config.yaml
num_hidden_layers: 11
hidden_size: 256
n_experts: 256
experts_per_token: 8
d_expert: 48
d_shared_expert: 64
hidden_act: "squared_relu"
moe_layers: [1, 2, 3, 4, 5, 6, 7, 8, 9, 10]
router_score: "sigmoid"
normalize_top_k: true
routed_scale: 2.5
balance_loss: 0.0059
balance_bias: false
shared_expert_gate: true
init_std_router: 0.00869
lr_router: 0.00143
vocab_size: 2120
norm: "layernorm"
norm_eps: 1e-07
tie_word_embeddings: true
optimizer: "soap_variant"
learning_rate: 0.00378
beta1: 0.95
beta2: 0.98
batch_tokens: 131072
max_seq_len: 512
train_tokens: 655500000
max_steps: 5002
dataset: "wikipedia_en"
Below are experts of layer 2 (counted from 0) of a mixture-of-experts language model. Rows are named router (the router's row for the expert), down (a neuron's output weights, with its number) and show model dimensions 0-255. Each number is 128 + 32 x the weight over its row's rms, rounded and kept within 0 to 255. Numbers have three digits each.
Before each expert's rows: a language model's description of what the expert responds to. This comes from a sample of Wikipedia text that the model never trained on.

# expert 18
What it handles: Plural and time nouns. Plural endings s, es, ies closing a noun, plus nouns like years, century, life, time, self, often before a period or comma.
router:109123118101112113148141127165132151048093085090128077154120142152110200149116124151129115088124121087043117142115121140130095131133157094128118077060094099120120084104058129109117142104141132122163129186132118133166183106149118106150096127178131126122141124170101117131089190099159036118123113145144197096159144186123108136105152140119148102158089147086139132130174068138177169144121104086139120097185201122143098132093070144139104139171036071047115165118136148056168147142234114132152211121045118108106130150154194155123129117180100110151076155062169135126100118102134135115102150147119181149126126089160149123176155104140164168115106113130127130072126120135112158108142110092141126154176087137118153106119115182127150154142106139139183167092161175127145130150116112
down0:129195155092145143093119153122140160072126092119207172111104135115144127122179163142094150146071145134092148154144194058092109175151120102092128074105087166117111108094147106153089141092134155137220159168178129139155086122142123116138137171131147119094108185131144166107087070150119107134119151180212094144111092130094074139165092108136116165136126130150102117147142128132113118123136189132121103180162084165083138132162149123178105134116110119096168078125149148069108135138092121205057157078092078087091022110162110138137160109044141136092126140129139139187126127111148097097101137107101128114188122160143132117161143170087116108085112174106124080159134080096113139107096170056119138163096085179117130149154170109150206146138135128169115131098112174133174161108152131
down1:145147141156167092126145164128030224100064120215115140053133094090099167137162131152089142140113176187125135135081073114114111113128095125147121138162131093158154104147118137168113135095129174114162134085143127129187145103083085160141113094102102079086165108119135130142164164141140140144035124115145146149085152091092107174147108118125142154162149088161195123086130128105183139104126109037090142148094145152190153131096170078146117138158111166127119140186125077100151130162138100155144133167176117147146063121092137102145070153134108115065106128190159141100129088156147174056172166148172126097119123145155138128165152152139132139082108141186114098147137077120174148120144101127148139147101091104155178040119098128131135092138111109111057140163101145156140172142089124
down2:122155176120130173210102094102084089163144135084171044170133161151164084149172136107140108157128101170097169133114137128111106131114115126169081050126121139193118136110107119083162123183140133160103147131107210088121099165070180134147165146134156152108114062116123087160148126140154173097178119172100093166106091073107134121141151204107115149152108140133140103155105177162172074169126162115155160081118120078159178076106153148125164136109142085130138167115132098157090118136130111122113110186104045176111110145113056072147132117128137117138154107125147149117135149122098105107124121146144129128114214142142179089147102162136131096101155089093111104172143118110135061077146146162191166102141141167101074150153062135101098153103151082195084077145110115098084127180138115
down3:159164139098130150154123092088128103192153108109109187094110114102097167134165096097134110141141053137105121093109144093104085117168110163079095120129145154085179140128109063151116095146106094147192091096113131168063158168071062190127146116130118166120137170173134140200150096165101123183125099147122137158140117139163147137122138088139171119068170133147132159215122138059093081114150104161165140149115120081063140164133089129182075089139122127142173141168116167153152044175117095142091165111111137181168096117100106074188096152083120150090125114102127165155105194102144144111134142142119141123156199140093070194151093082174091140102138165057127093124149146096163152122159100132100083128137141101124123140158135105123115148098149079153133114095137100162176178146085118
down4:097083074107107070200132180196195164181125067130125141133065105133138139103104160122120169128096140062126140080168126145118130172199144028155138182154113165116120106134101146121071162166111162093160136107135104064172142086174121181076136118132118122102065181168077101111148126148108111154154152139188140145134081105094163160091110114156145139170162135134140132124134176122146155135182147187145164087172122100106086133117112117169127088122137067126138119100113071100170122113089144185133145114110137106163116149110118167137140124097156130122109130133155202058075121144146126128140033146052119096077122096132111147106199162108108121127122123141106121100141172103135132113157137144113136163105107106112157075173131116087122117110118103180082129066190132117123085140159168

# expert 23
What it handles: Duke pieces, numbers. The piece uk in duke and Duke, plus numbers, times and dashes in sports tables and results, such as 1:58, 4–2, km.
router:146129076098130158090151123170067103102152159080160091169144147095142154133134159170088102123149168113206131119151137174152122107182121113148171122133128152150164086106080123144106149166159104154099150120128159156124149097073153180081085091151139053115161150167162136157146072119174065113097095090095129144090192171153154107148159165071167146156086163122130123133148143075087121133089091088129077115136157161178122060120109135110085078132127102104134152147094159088175098141165104118121138099114101100103161178175186096156125121145101109160094152101113156143142113084111103152158145155167073199168141134145132127146097139194176188083132098127072080173044146138094143095105073109164115157109100096159120171077160162111095161068114179108172161114172125119155114127145138
down1:133097114139110119148126124182103107188182159164127129116021115153078111141161105154149121144145176119133105134159139099071111093110091127143088140180124147121126092117108085151138155115096132161099096079143181162136143148128124128150080148123123117084128126107075172095102131127104140092155121127134112125145122137146101173150098160079148127119159085144088136137114162120076177189144197100112139149110119128105121082105124131149126112136080145102071124176085126120161205152132147099156085106167158118104158207146151137100068146128066151148160154165123134143111122157059148083127130135195129151107116093115107119076178132100167129115151124101163101187156128093103084103125091175068132167166085125070142154158099097094068170222153109127139197149171221081110207161178138
down2:157170130119127135156116146125152101147076133126121084106122104098098108094126106207127133068143140164103107136132135151126122145108162063103138105202097149138096176135160015145150118120085094132146147115187128122143111112169130169170146080098138136141197078176153188115169153179122144158108205097146096152100130155100179132124119166130173169083163140159146092158065092159078174038109093126088129139130215129146168154140140161098107124108145048087126107150115118160181126133100116170082144191148097083141060136185123141089156098133106115129135049141173127119179143126151124124132100050101074132078087170144127111141117133132092107142144125094136145101087086127108141133156169147125098154121070157128154174107115081118154113133146120082184136147175111141165148139126110
down3:125099128206135155108162129094107131087128144204090183187038154092148122140112163143150149099145122228107148142120132149101070116139171137091114133106131148126141101153092170104137145145105053121134131173087092159177119097150106109129127159138088139167131210094183129070131122057156098175105151107136148109143121139160153118147188101117069103120078080131169108144082153132131181124202131178195070133123115136127151127088162138147074130182132098135138157127150107127148154137098110071122098121105131183151106048065117097104066167113128109114165088155101066116166089153108107166128155151102162181097161098129091113122086119104144142096144117153089108083173145131143142168175115145182160102109144143180149104113110055143118114087117113131131072157150125109161147155147118
down4:139124128152121117150197134121082073147066132105067161124051116131079171123090145135152134177144130142108168174138157141109137117146136152097161135132110222115138074196058127119167115104083149173110084131112093125107086149116160125138123152153142134125145164098098138061159145114165071085050100098067127103145175173152134120166135116077098102092204170162072096112151181114176155142167169136194105126188061140187156160161123127112116072135131117107200153120083138140127111116142104133108121150138165118200111107118164154118098083061109134123096158167168076116141111118145168163152131141144119126186088165117114124159118167128075175147162153124121123116135092111107102117108129133150114130167100117111142092084147112127145076141102077150184103072089100160177142149085081
down5:147107143158124156165093124098128074099137121071200191112085118153094148141140181118154127120118114070144121123141067060142167147157107118109132076131088158089156173168168093138161154111126162132147126081107132114154152171124175146147146158132080123110112190182068152108163158123214151141112130133118196106150083106134133084119098098175148164116131132131081156119074115125095195136104130079052086100172137115106091171187159131060130114094163164151100118155072104138154090163127165090071138105124124134110148177202100092149093146115172095109118107086116192138152110078134133118150111133101137090138124156158143070109096150180113120127137156178097117106155098060122137127131182153115079114153153139134138187090142158100132140050104095140152152156122131181060148111197125

# expert 4
What it handles: Word-initial single letters. First fragment of a split common word after articles or conjunctions, mostly one or two letters, like d|rugs, r|ailway, st|ick, p|resident.
router:171126106084108107114168135129163132125162174099150081136101150156160129164089136191121125117130122107172168107137148104153063086172191116160096157075173117097149069132132091159098119115143093112106108113125132216087116151096143115065085053156116128111085138161117115120106123083103152133142097139102226165117121125143111112148132124132173148157145137136202125128156150119160064114118109109169112112138206135110147102087128159140069097124140103137121159119064137134219173119134140135103108101092129123140138095119152138165122118167107130119117113112166149165162128133132111189098085092121063130163166144176064064118128145074204111142150104169155152104087089127170038108134088102123122136175100172181069120135135200135134156123085102185116180125146096157184151136159154
down0:133116173127142120124132052175184084112181092117143095105075113044156121140148129142119131087078106147086123075131141126064173143150129086135149110194115198132085170128063137080148074088118092156115091150157082090122156109089043137064139089131163145152107177154151104186117114108089110140160161123124156108141165097140110097085137103159136107130133178141148166118122134139043122080141175146117123121184146118090144200127115097200093148160072128120109114083158136130127129102119136077115107154153147131130129177178167078123103177141127103145148150152096108163095149106082089142155143167143126135084112117095131135076092137182092124129173157092151170152083114135142149101108135124123141147087127143081180161090124147123129112117204186185183161189163134163079134089101124
down1:140128158156109115136078150132100140130190089122117084172122099147148151119149131150059114122116098201144092120098109143101099119159102131122185166127090186111162124164160092124188134140160144163116122128132116111174128151109120062148082144123158175174134156190105170157152104106150160120142110137147149170141148204177147138183110113149065120118132155158142137104135096099117126131125135082077105141104198107073129157072093151097025076121187100111104164206103163105112129056133140141157129130124113087114147088144155141103178141126139094077152083123139150162143131169116094112103104099118141079149142218141056095150115131145120073138096064119109112106116068187125070111132057185108104121120126170094108156111213106135149108130153125136081184062109130134116148155148146
down2:187093152120130147136196145166147070124188104143130162143155201154125162110087112119146102110126112092164109109165152140153103112128160103165186143139076104089168102131095113127175110111141059185121133140102100102075167105162133131115138077108112118132106131107106135102079085108141100149100063156138113139079136124213122154130135080145145178130127075123084137166107144128153109126091095100085116134141142112073103112150128115169046096159131194181090146144117131129131139122138129109145172105080092117193122137170087129110128165124052097170071078195135179109166125090138095090153117134178162134114095136181140102102134168041125144132115194183149087107082156151152066110127174116096128085157154120170115155141101094160150114158162146154074084165207111165151116092111161
down3:149141157201113096182119109133151176114091035080091085123171166183172145136105165122103114117087118129113151110138120122128080108098155185139181087042124119205102074141076126102136183139052118127143111166146133158102136128138110113176128092074097158149123167137170144145133152074110056164158186142138192136121120137184125162084107174091085111117064111174136129140122150086155129121099044102104137164100149098169110126142131104099125189155119129104104086125151152117128142172110130142125131143091172129147172147157133091166107102093176134123195179106099124141137108117109089126086159070156112120091139144162076139148135077145126077120022153168104079134140148179142096090141151144131097152111106107105146166170087099116125150176155135110147137165150135107135079168162128
down4:160127066159149127155164082140152154166152141162140120153125117082096187143147118162094148167170138134070090106149087088146154127142144168056128141152170135128128117139082114099135136126117109143179132104197125144142093180131157111157139129167146125102151100125136145092148125143093139128147109078096127149122123111116118122139133163108119139125165089187125147145176195106139071099141102106096093098159145150067124133123122079130081133104104118113144164147170214189007110096110146123161117145092104076104102068163069187118129133143157120121134084144189123108090103172106201151117166156130110122104166161144071141116155161084075123180147156152107156127093116183111129143093093091139170110102110131136102111156145172162088062100153157106117091012177042147093147127144163

# expert 11
What it handles: Table pipes, colons. Pipe separators in Wikipedia tables, colons after list labels such as Phylum: and Premiership:, and the "n" piece after "An" (Annual, Annihilatus).
router:158133093119182119120122130170147122068168100148154080154170121139133121123171168167100140136121151126079133146117161140156124175206194116132123152151124133126105106109130110171095110159185093101156132164154191117123090149159151110133075118167118132093174082148149094190152151072083089117168118101120128139086152179107156104163120147101146156192141137082167117131157114156136063196135112112120036102107117114150117078140140126140125126139120076072147159127078104109155130114123125106138108164113105111075122065149144189141125080133205099104134111132151136125114151104107108172115191131152100118140141134153042027125131130094083119125125111134103133102127159192091102106068116076163060128088117148211032108082134115101065139127098158104140170112163130146127159097095121
down0:175122142194132119114098173124136119122103119088171091205184125106096156159100087177084176098114089047101124128144153175192152173125112134121148133120145093172151127149123077126091135203087175148081174220124149161157124165163137077086138108182141128046161145107103104118132150152120101188135122159087133099120125180138150154105085084119123139092108087108166111082095116180076104087164081156115143114176139135171089099125114142150138170104112128100146129135107169086169119169097142101212105133140160165121121135119128214099180159159141162126164110135107114095151098084151131120048190070126103161127108091091114131108152092127119121092183134111096109113153157106136116141102109147102179162147136110122133070122114155097113083121158113059117158139152135106145120062131174
down1:175103129131121056208135161146164149129143102146113132086132136136112086108128120177116158071129111073116132138123124146151109144124136098123114137177129142154113077095113142113040138169101144026164138167146103085119085149137108183117124186125138127134091097104136080065167166133164184138149168089149152177132096095107107142132092166140132161167197110146121129118132101066071113111195090156108118149105084103121198096081156123151190154111113163126088115121104144117147157108139117159145130139156060146137176116113108046166161111132109164172184104133144211159118086145124159123106126080078074115090156160145116151122158114137114084144150112034125095136135168167102084113138123147106102179195117131143130105147123095092148152121149085114161155119215138112088128165188155
down2:133131134137100159108116145166120228074114116138096157095171166083123109135088135102148105120135141127111147095101089134115209093121143135156127131167078161114101132146145161188105102123104144131069116192148109084146117070117133141177173118176109135099131111156093156151141078144082181156071180126132106112115170088182158133096098088118140157146146153128115145093160150159157157132161101145096137137087111145185088130103103099146103140154148087108104102081124108102043096140112131154165088123125132150143147095118143153125050110157037202110121138170150101085154163073130146148160153066169143065189126143072127166190140126191133199083152119089139120139109134161092150132137093150047110144090128146089147133157125140167144133200114185128126085099142170076076113136131091
down3:139113186174130104123101159143125107108138093122121190136134150138129139115136114103108138139085054111105103156083120070130103141117098117139075110133113141109142194129111112191166092133139208091172169106108124088163174120100132168146182117189099144121153148169171109066115130114160098168142049164162077195153190111101108124107094197139163072149167141098109125157102177102132113107145131142128116130140137181102103114100093145123099141183187127178097162152104129109154141109126125123070155180159121120144098067141086103133068106112173107203171117101137126132113092107193093100191138110079098147097074073130168116126147099108165126121112187123170122130148088181126131211116129159146055138144144135109078084129197066154181102119101117093099125113140118110096124125162090
down4:117176135067184126152150160113091165067126127041125109134076116159172083087117144174147142157142106148118015120198105104112131117138126088217130133191142129167191146183138128095108131153162108091148127128177160119099127150108129136160138102123146127145118155132147181135131154077119094118075153112157120147136115137153070158106139120141151167145114126034111139099137164110112144094127124074117091132112199099137113094099095132133108139177087092055144144125072151125118134097161156148140059142123143155052137107182122132068138134110114170123169129165081150093139078124192160150157083155125125153196140105074140117087122128091093126118074142147119163091119139093163063044124139093183108134136158166121124123139150171073096182142143125082150156118103119105140133093140158

# expert 37
What it handles: Asian name syllables. Vowel and syllable pieces inside transliterated Chinese, Japanese and other foreign names, such as Shizuoka, Zhangyu, Xinjiang, Huang.
router:126117121127106130122076073192113138089159132085134100151149143175150125139145181118118188059138103105148174174141117131143117134107158126113137167144119107127157096095119172171097132155142123153117182123101153127155132150122109116131115078119137199042063139147092141133109103072138131137101062199092130130171147112139152100117136128035104176126110192124177115169149129105146108080127121142135082149113208118108147110132103092138101139189101109071063111164102133063154164162174164167104128133114134120152196115131054120144101141119144183177137137119114211094161147137133092146134137087186131128137156139171104114156134091130161177109147144143085052161071132085116070091101108060144090132171117121111109197104139186118120082127103138152076108089114133128167096128066131
down0:111140097106151096144143196148103126120118134131125127096033158104188127106143085150122161158145130124162127126149088112139106149118093127077116124127139080155192135133097091078114094139142109140151147117155121174159107157079111099150111120077141113127089114119079134136152138129161154091180124130140085114109199173116088146167147126122189158121138180204135107108088140107087119110158111194089135159190117138123131126111142173109084155102192155133188160165085165122208140126100128117171129110177110202110040105117131099116195132147125100138179160112121101133114136101118084128069131077146093090110159121121091100140116138135147102094177116141136050110091171100100196127158074173109154131109132120083088117106105122107085136101112123097199179153195074122135110167207201
down1:126098103120168111115146103145169167155093170162134111119093208107136114136120127071139105076116158111114109027123127164119177140099101084124121239174126185119154143113131138139123177150097154076104142117132155147195091110115076087098117126166106100087124107131103163181158137131086110086092172115097129131144102203154073158073156164117134126132159143129164136115098098143140088080061178147086125109146136112122155134147116133172155091140144084126093129163160125139083158064162143153158092109130147186113148098128055129151087183138160092103142160111107111129160088131147143165209084082138067168153180114123097066123167117165116104140177073113124129177158133115148184137101127088139139120120160110068167143154130165160160123122111146119063076089144140160167133095096179
down2:154121199116192166128140148156120164171123161123151157137115115163086136128157102098092143132126084183101174133134117085140105149096080138110169164044137091096167107095185120047123029120112155117123138152117105041165156101081141168089098089107162121141123105137121156109105199117158176124157112117152116140106128138114118121172159179136162144159133114134147111077166068148075163088093136147115169096137148082070112108117133209163105127188089171187139115129135125139093144082093180140093107135125127124136108121104156110130065069115108096107153154149158165128060113108110094138134109106195132137153145121187054192091062100156095151143138147137130128177139166169130092128111121122177149144123123131130154111120189122116115109148112123160171167111132187100150077107074071
down3:146052157162123106127142117072154084070153165179128106096126115122147138092168141129151150111139161134096047139142092075169061138122095129158140087137064139121124115094107120159118089110134162119153100146089171093114141116150178106139118137135108132084083108103123155092144085141177125066147071194116144115129166094163123139135155135168120117161128130151114193129122124108122121072212131084160130100092116205039104133164081138123109128147054133179124100153058145125159160091134154193104192078150119149161094130129112155097149123117139093171189124112078172058136130136145095116125121119162172107124116055134128137110116168152093144138116184149097203167129144100147152139129149215094141075096160120147126087105195131095127170103126115187135107156124109136090166100160139
down4:170087114118146152134152091113131112140092084124132135163081133148132092123123173168164180110148138153130179101083116166089135103119119141146144127138053209057117107149134139075123140183068146126147086078179158138101146185174091110124102126161112189119113072133099132124116160158132162082112129127105106110116197098163096081110138135131127131139142126141186181072155109105106156143125149156097163144160174090183104132098157129113159085159168088115099103170093085142108121129109040146111090074079150151187192142085168107053113117119145156145105156154125101133117192164093115135096168175113106118126105083113194115153121143224105155174144123154160152108183119093075115136139143105109124135085188135150087143171122091122157090131117102127084127158138114066172159077115188

# expert 42
What it handles: The an syllable. Pieces an, ana, ah, ans, often closing names and place adjectives, as in Europe-an, Afric-an, Devaraj-an, Hurric-an-es.
router:203168119143144126089107128185145111120124135099098099148155134119065098156122199163139135098215191133170152147138093126193073043146100075153155148125103101131175119128096078089135109140170122130110130174101121138070170153116112122112117131185141124158134081150160164129108106141120146113147119169135164110158102169175124165159145128120094155088054181075188210195110158166134147156134139134138054149142115185141162105123037130138107135160105130127078141178140111107155115094152106110160123107125091122094097150126158148144112098182168150179075084087115126154156130110114139158102098095130095144105099118130079159147146127104141146112137133134083055113108136117125154103100124051094155133124105099152115186079161168135143081061144117168069113123129175090136091144064116
down0:153156139138114079098166172172168102108129158144124139090157084082146170148092153156077069158141201074116150202131130137085145136078142087149111136120100158163149095124091044113083068120180133167150159095101107068076093152142146173135136130154091053066151155138138130140184146147128120093142051143086116070131148112099141096137127186138140116105079155105135076175131182170096146200123110141057133131143146167112136152161062162145168139137095109161130123120106160127173136150161111061153119101099113165105093090131146122100135129151183193155160159155107142158136128110164087121194114125138070124121117131180124110086124150127066126132148132083135172098148217108160087100131168125142094152129071128158095187098113122097116120130120169096081119118091117115126128128110167
down1:136155119159161147176111170154144147106124128118131125130081116102090117169156090116162196128161140151122141125091108099179135116166112107148135150126133124086126180139155137176142093111177116178164116135169089061122142165135114121161169125126120066150112080127106121131121215152165090137108149149114175142146174083144175150129120057089158086138128122108066084122070156149097142071126089169113143179131115157070119101058079167099148155170147092106108139103084154109117165124188127182103182126106072069086167146112169151022120090093029097111101096135104112191189145103153159199123132131129157065155125140107100110069114164094148154080110126125144116179151127127157112142152172092157161120109129137163143108126143130140106110113076128140118147127175148100078153080071126
down2:126161103102033150101109112149148101126124043148151127135157151164107106101076079149168099075164134121130113168153126094071098102078105104138099136139139138136138110165108136145086154192151172038146158106118096173125125089202100144159145175198179146102080177140107157115164179114140185058133094080129159151109134130140102115106157149134137128138131145132116094127136168130115103145085094126060108153143108122148091117106136153171155124130134125107178136138140131075114110052113151201094118114143067096110092125145184097133134073115141096105148141102088142117125142053104132155202127133095144099152125163141163164135108114120119150138139204123126123093101119186128181132111104070173127171152060084154127098103123191111149103155155106054145120116177218107092110145120155
down3:151142113040181087122082109140110183138149107117132119180097202104133174147073076175100140103103114165157093097130159155093097126130077124122108138164117074052139111151172069136139110125105146141090116122154127138106123103114148159087161181157155130172155115160131094152162085135174202138113110143193138128131091127143090090075137061103117130092124112109126112210158149200121120154162132107160130162089150094131107079133139139141157134143046116103070175122158166138147108196099112128119144084094100134125186120191067113179114092097131165118121094183111137096152134173173181159125164149152147168087139124092156159114182130133110107110147131131131138084119105099098143078153160127129110159040109123106125122160146113052132128115089072087119096119147106118148148126037100
down4:135105133169110095106151149150124135135096159107108086075203143162140111056135174155129152132155104146171152143127164115174121179143131156085100156121115167116117158163161115101093185121095103097161168075140132116144160125193133165099102153146146144077117039075076169122109094095140096174158139120125148067100137109136186122091098179139093115112120118188107182059125099141137129115104157111127132166113131140092132223233104113132117138145072076142116092170107075115151070108145155092180137112114144115104154108137166110107119125111141102111114143139150078126131096051134119073115127170072172099152138125136137189183206143161138133137188079154087076156148075126102122059124159108129113093156086166131131135100122126122145084127119161110093161172161154093066127122151113

# expert 0
What it handles: Word-initial consonant clusters. First pieces of split words after a space, usually consonant onsets like sp, Sc, cl, Th, pl, qu, e.g. Sc-ures, cl-aimed, Pl-ace.
router:119148068108143104150167095106070046134129119167115153118141118088122134178124105118124143133198169135085149160156133170149125214118134174153154121139095120120143087098099100148131067156076157136103127140138165151033115101126187115106129141139177086100131145214133121170130074072096022059126132172113150112119183139134117060153140099129190175099125138131124110096152101110101072120127086090140107094159143134111145127077112168093078056132135101131127186131139131138158140122152110139132098087099112163135142149131116094149122082158109173155108119119088140147194110123094094155139135128140141125111122116143103115159081175171192143081142078120120111118095115116089133120106082146161161137205064108160111175096145164152122142091096120184145130126173126110220176156132097
down0:180131144131158094141119108040149115130128114125085122120085120183079196109065068141147125074113117147130128167157141086123104101110168085116157122143159095090113114132138131131119120134053175113137077203191160103051156119121144141171142174126135097080141185129124145127195076153163190100158148125182127189129131099114130086130055155150136089148166110135143101100133119094040095112154078152149158154065192133147177142181136165118145097144173141188141129157124122121125078129075161086101172128080095127158076155151091110119087095082146176173112095101194135148142145175164140119139150093116115176135101156099134123176117154173103103106114105067121130149104123122133074132126103186088153154164131118163117118121035162140127135107077127116119126142123140090135153112122095
down1:112161117083114102105133138140126088109127129197162111139113114141195102108118094134171101151118119121148100100136095153132104113111092160110116103144129079194131059125183101153128093133160165138167092080136152100085121144142129115150107144143044170137177116139109166166117091079083080126086082065088088090123131092095120121201150048152084157197126173130163118112107111182123143138111129190137126102126110181172185133153137134144130079068151147206161140139158141139140144133185166109172129146090133159153158200137149050175118139167108146076140136121077038138117149119136135164158163100147153090089143136157112152153101147132122145099158114152161110135087121104110145133136114170136111075122139136134152146093144183097122104088109099146032070086159197125165135110146192
down2:114133146144069136165139139084022188155155138066139196110104109098103139186072115125129144083159119120116106191120153122112201143116110151083170146131146166136217165177093137113121076121141175134125141104152089105111090149169212152090126122133191151098090202110102152170121163113124128154128147128088174130142075126138088116175136058092147089114142170122135144095127110058129065161098123141133106098139182174080160102125108083120086136130139110130096167108157083136126133140075150157114111151124157127149121101153072108082129089086107113151171124170114108167137136114162143090152099124143167129159143132079150072133124124114173158089075151113153089068097070141138043137171143134128129157150133159131182112096122134098120084158114081143156176132120103110192128146089169
down3:178146103122168136186138183113154150144112162146105142079127101141097084121148161155174142095120108098118181049094133139160109087158148077094133126143112176092195103105148201136180126102093111157131134139086110129166073142168092194109127084104110138073168138125136142097141151160120143115140149126094180088138184112107113156179145167194149133095079153101164142155112124110120083117164119143143113123152130075182096106137099139091081184085100079114171101098147121113167112117080135132144120184126083094138140151128107150126082113064149123101175106149126157140096121169190108119149109105154123151094126233160065116130160086146119120123155050103148157085082107111111065111139129065098174123101136129111169051153123106154139172149155138117173089083157091139184144172072106
down4:129165137098146084126102147204155076090081114046135106119138135118160104132128111118150113164142127089123176115122057084088174162138125121120123180196125132117074101168120177144067166133164108171065144120090129121146145100153103125107136155091169108111147108159110145041089150150099107123184030160108102105151115117144108197105118119148105136168153145192165146182131101165136162132057108146091175150101128148095086074122088124173111118164116108111090121118100080145107124171129105069093164155147146102127101146163182067167126122074119127149169160145106130181146120165139124155125172074120078123127165128136105149071169158114142116117129127075148114149095152110097103138062138118159149179143167138120101112083150081153194180089204130135103128110091185185138152120143139

# expert 39
What it handles: Plural and es- pieces. Plural endings s, es and ures on nouns, as in pupils, figures, and word-initial es in escapes, eschews, especially.
router:133093132122122097118136087140081105122149099111149082144146118094144184137159141146120086148160156147105141079156147166170172103147164109139161148083104178113149148107117151193111135146141086121118185113119135129083150080097147140129100105194139087090139125177151159161156230107113101070096079123119143131182200109158162108141164138089122167133101174118135145140176091141171154125109085107110063117193145136166143109112108140149103071143069096084202156123100074081165113186117113187123142142149099100145134106135212146150136121138175129172086154102090161106103152112156153115160179108162148100109132116119115137196086096078137113104133104151072073111100153134058112092115138118103101149182107182133134170079156176064091138103099098060080180099139159124136091125096123
down0:161149123139123186150127154157117173095149096146131153173190170202130090090130100162140042064076073140144161172143096128105138145139127092137089152106160139143130105179129162146148169089167133079122142141093040129165126097111127114149132091099165138098168135098134107090116159106102154140101114089178116174098106150105150202089078124100117167092156126140125153116064147132090147149114057148149132143133167116145065137145155164189173142124100146140083094104179107094123098123099096154137135107080106137150126118141191113086119170092149144119113180194111060156089140102113125158118142065096084117154076187081061163112142130133105092163141170137140129101168146143126131117131145149083126164125163170181175077137142064127089127121123175153080069102126080120059099163133110
down1:117098150061153158165143096112129090168133097163171113129071142097162180142117102082113140142156151097130170138120133139110109131132121095133095169130087118179145079121124111054129081117160120094165144162077150146120087128138121110129109147140127077113129116142169138206108085091115106108171144150184093125095113027108190164142104144096126125152067158124183093112110138108123124092096165139144133147142150093174142111087085130173140111130188118160118104163177100078170153126101115156170166117141150125178054133118112158197092116154138136150193137161045180119130186135162145109134103138180126081108142078121147123135143082126123170127106187089103105167204083123131215133121106078139150128126154091056140176097128133089135119082105152126085068132061140114123179141162161
down2:067070064133143161099122099118139112150062069130118093149109117070132143177155108111114125140166163134132130111131170102145138173123071144091185181112176131144159098131147099134134100129084105092080162128144145163178087107110072158050174054078105119105124200124163108163085128172144115119130141120070120159122140108157165110156122156116128115113198108087130107147088070092180130154130123140130114137136167123106139105171104153106021149169141152130133085059132050133149125191078135136138141127068159109118144119122112174138140153144086074100103150082149134124151078173110143129112110154140144077112157140142134106115127121144185134065137102090157121156116140101137197143122052109193116165063143183147166147172094165160141119134090139153152112166100147087139101185159140
down3:091077091145111044167139131074178123083168122148139165083111100096117192106100147129081156172145158178084152114138145114124125190089119164106101111120095118170159124121193143134165092137121161188094150137159147096176121159090146176118160117132115085125169177099138165156145123126128149144171093128122098119089141131146112041082152145119119192127105080117146132182174154165064121086109138139113130067136114203065116147165138114141149101110189153111119110087125145102151139169092119039117113194108137099082146100117110154112051145163113135074148129125137131124133176059132112155101133156140036157108085138198089141126114181115146108122195142164142120176157141123101100101110148089138058154108135105092118155087136165138190101119082088123116134115125148161124116116169140
down4:119115129144098121171128068148171085152108075134109168109118149128127136205183134156142132139113167142138103103116167100099115117188121146130112163071147109130102090039204069136144166111118141114119184091060137104136089095151151091127121112091139200119188124148167136114122132150132136083186094041137090125136158103167115160078143107132137131195152140058128140130111112117106156130153127140071078148143143128144064142166156081134117111083118123129132151177110184106092131158151155071147088042136127157181106131080104133117173167141182171171087152184134091134083163172120083185161137125151155145095155090111140095130131140114115125104125126141101174117143118167085163093149109144087135125129042123130130048153110134151145139097108110141141137165167209179108119116070099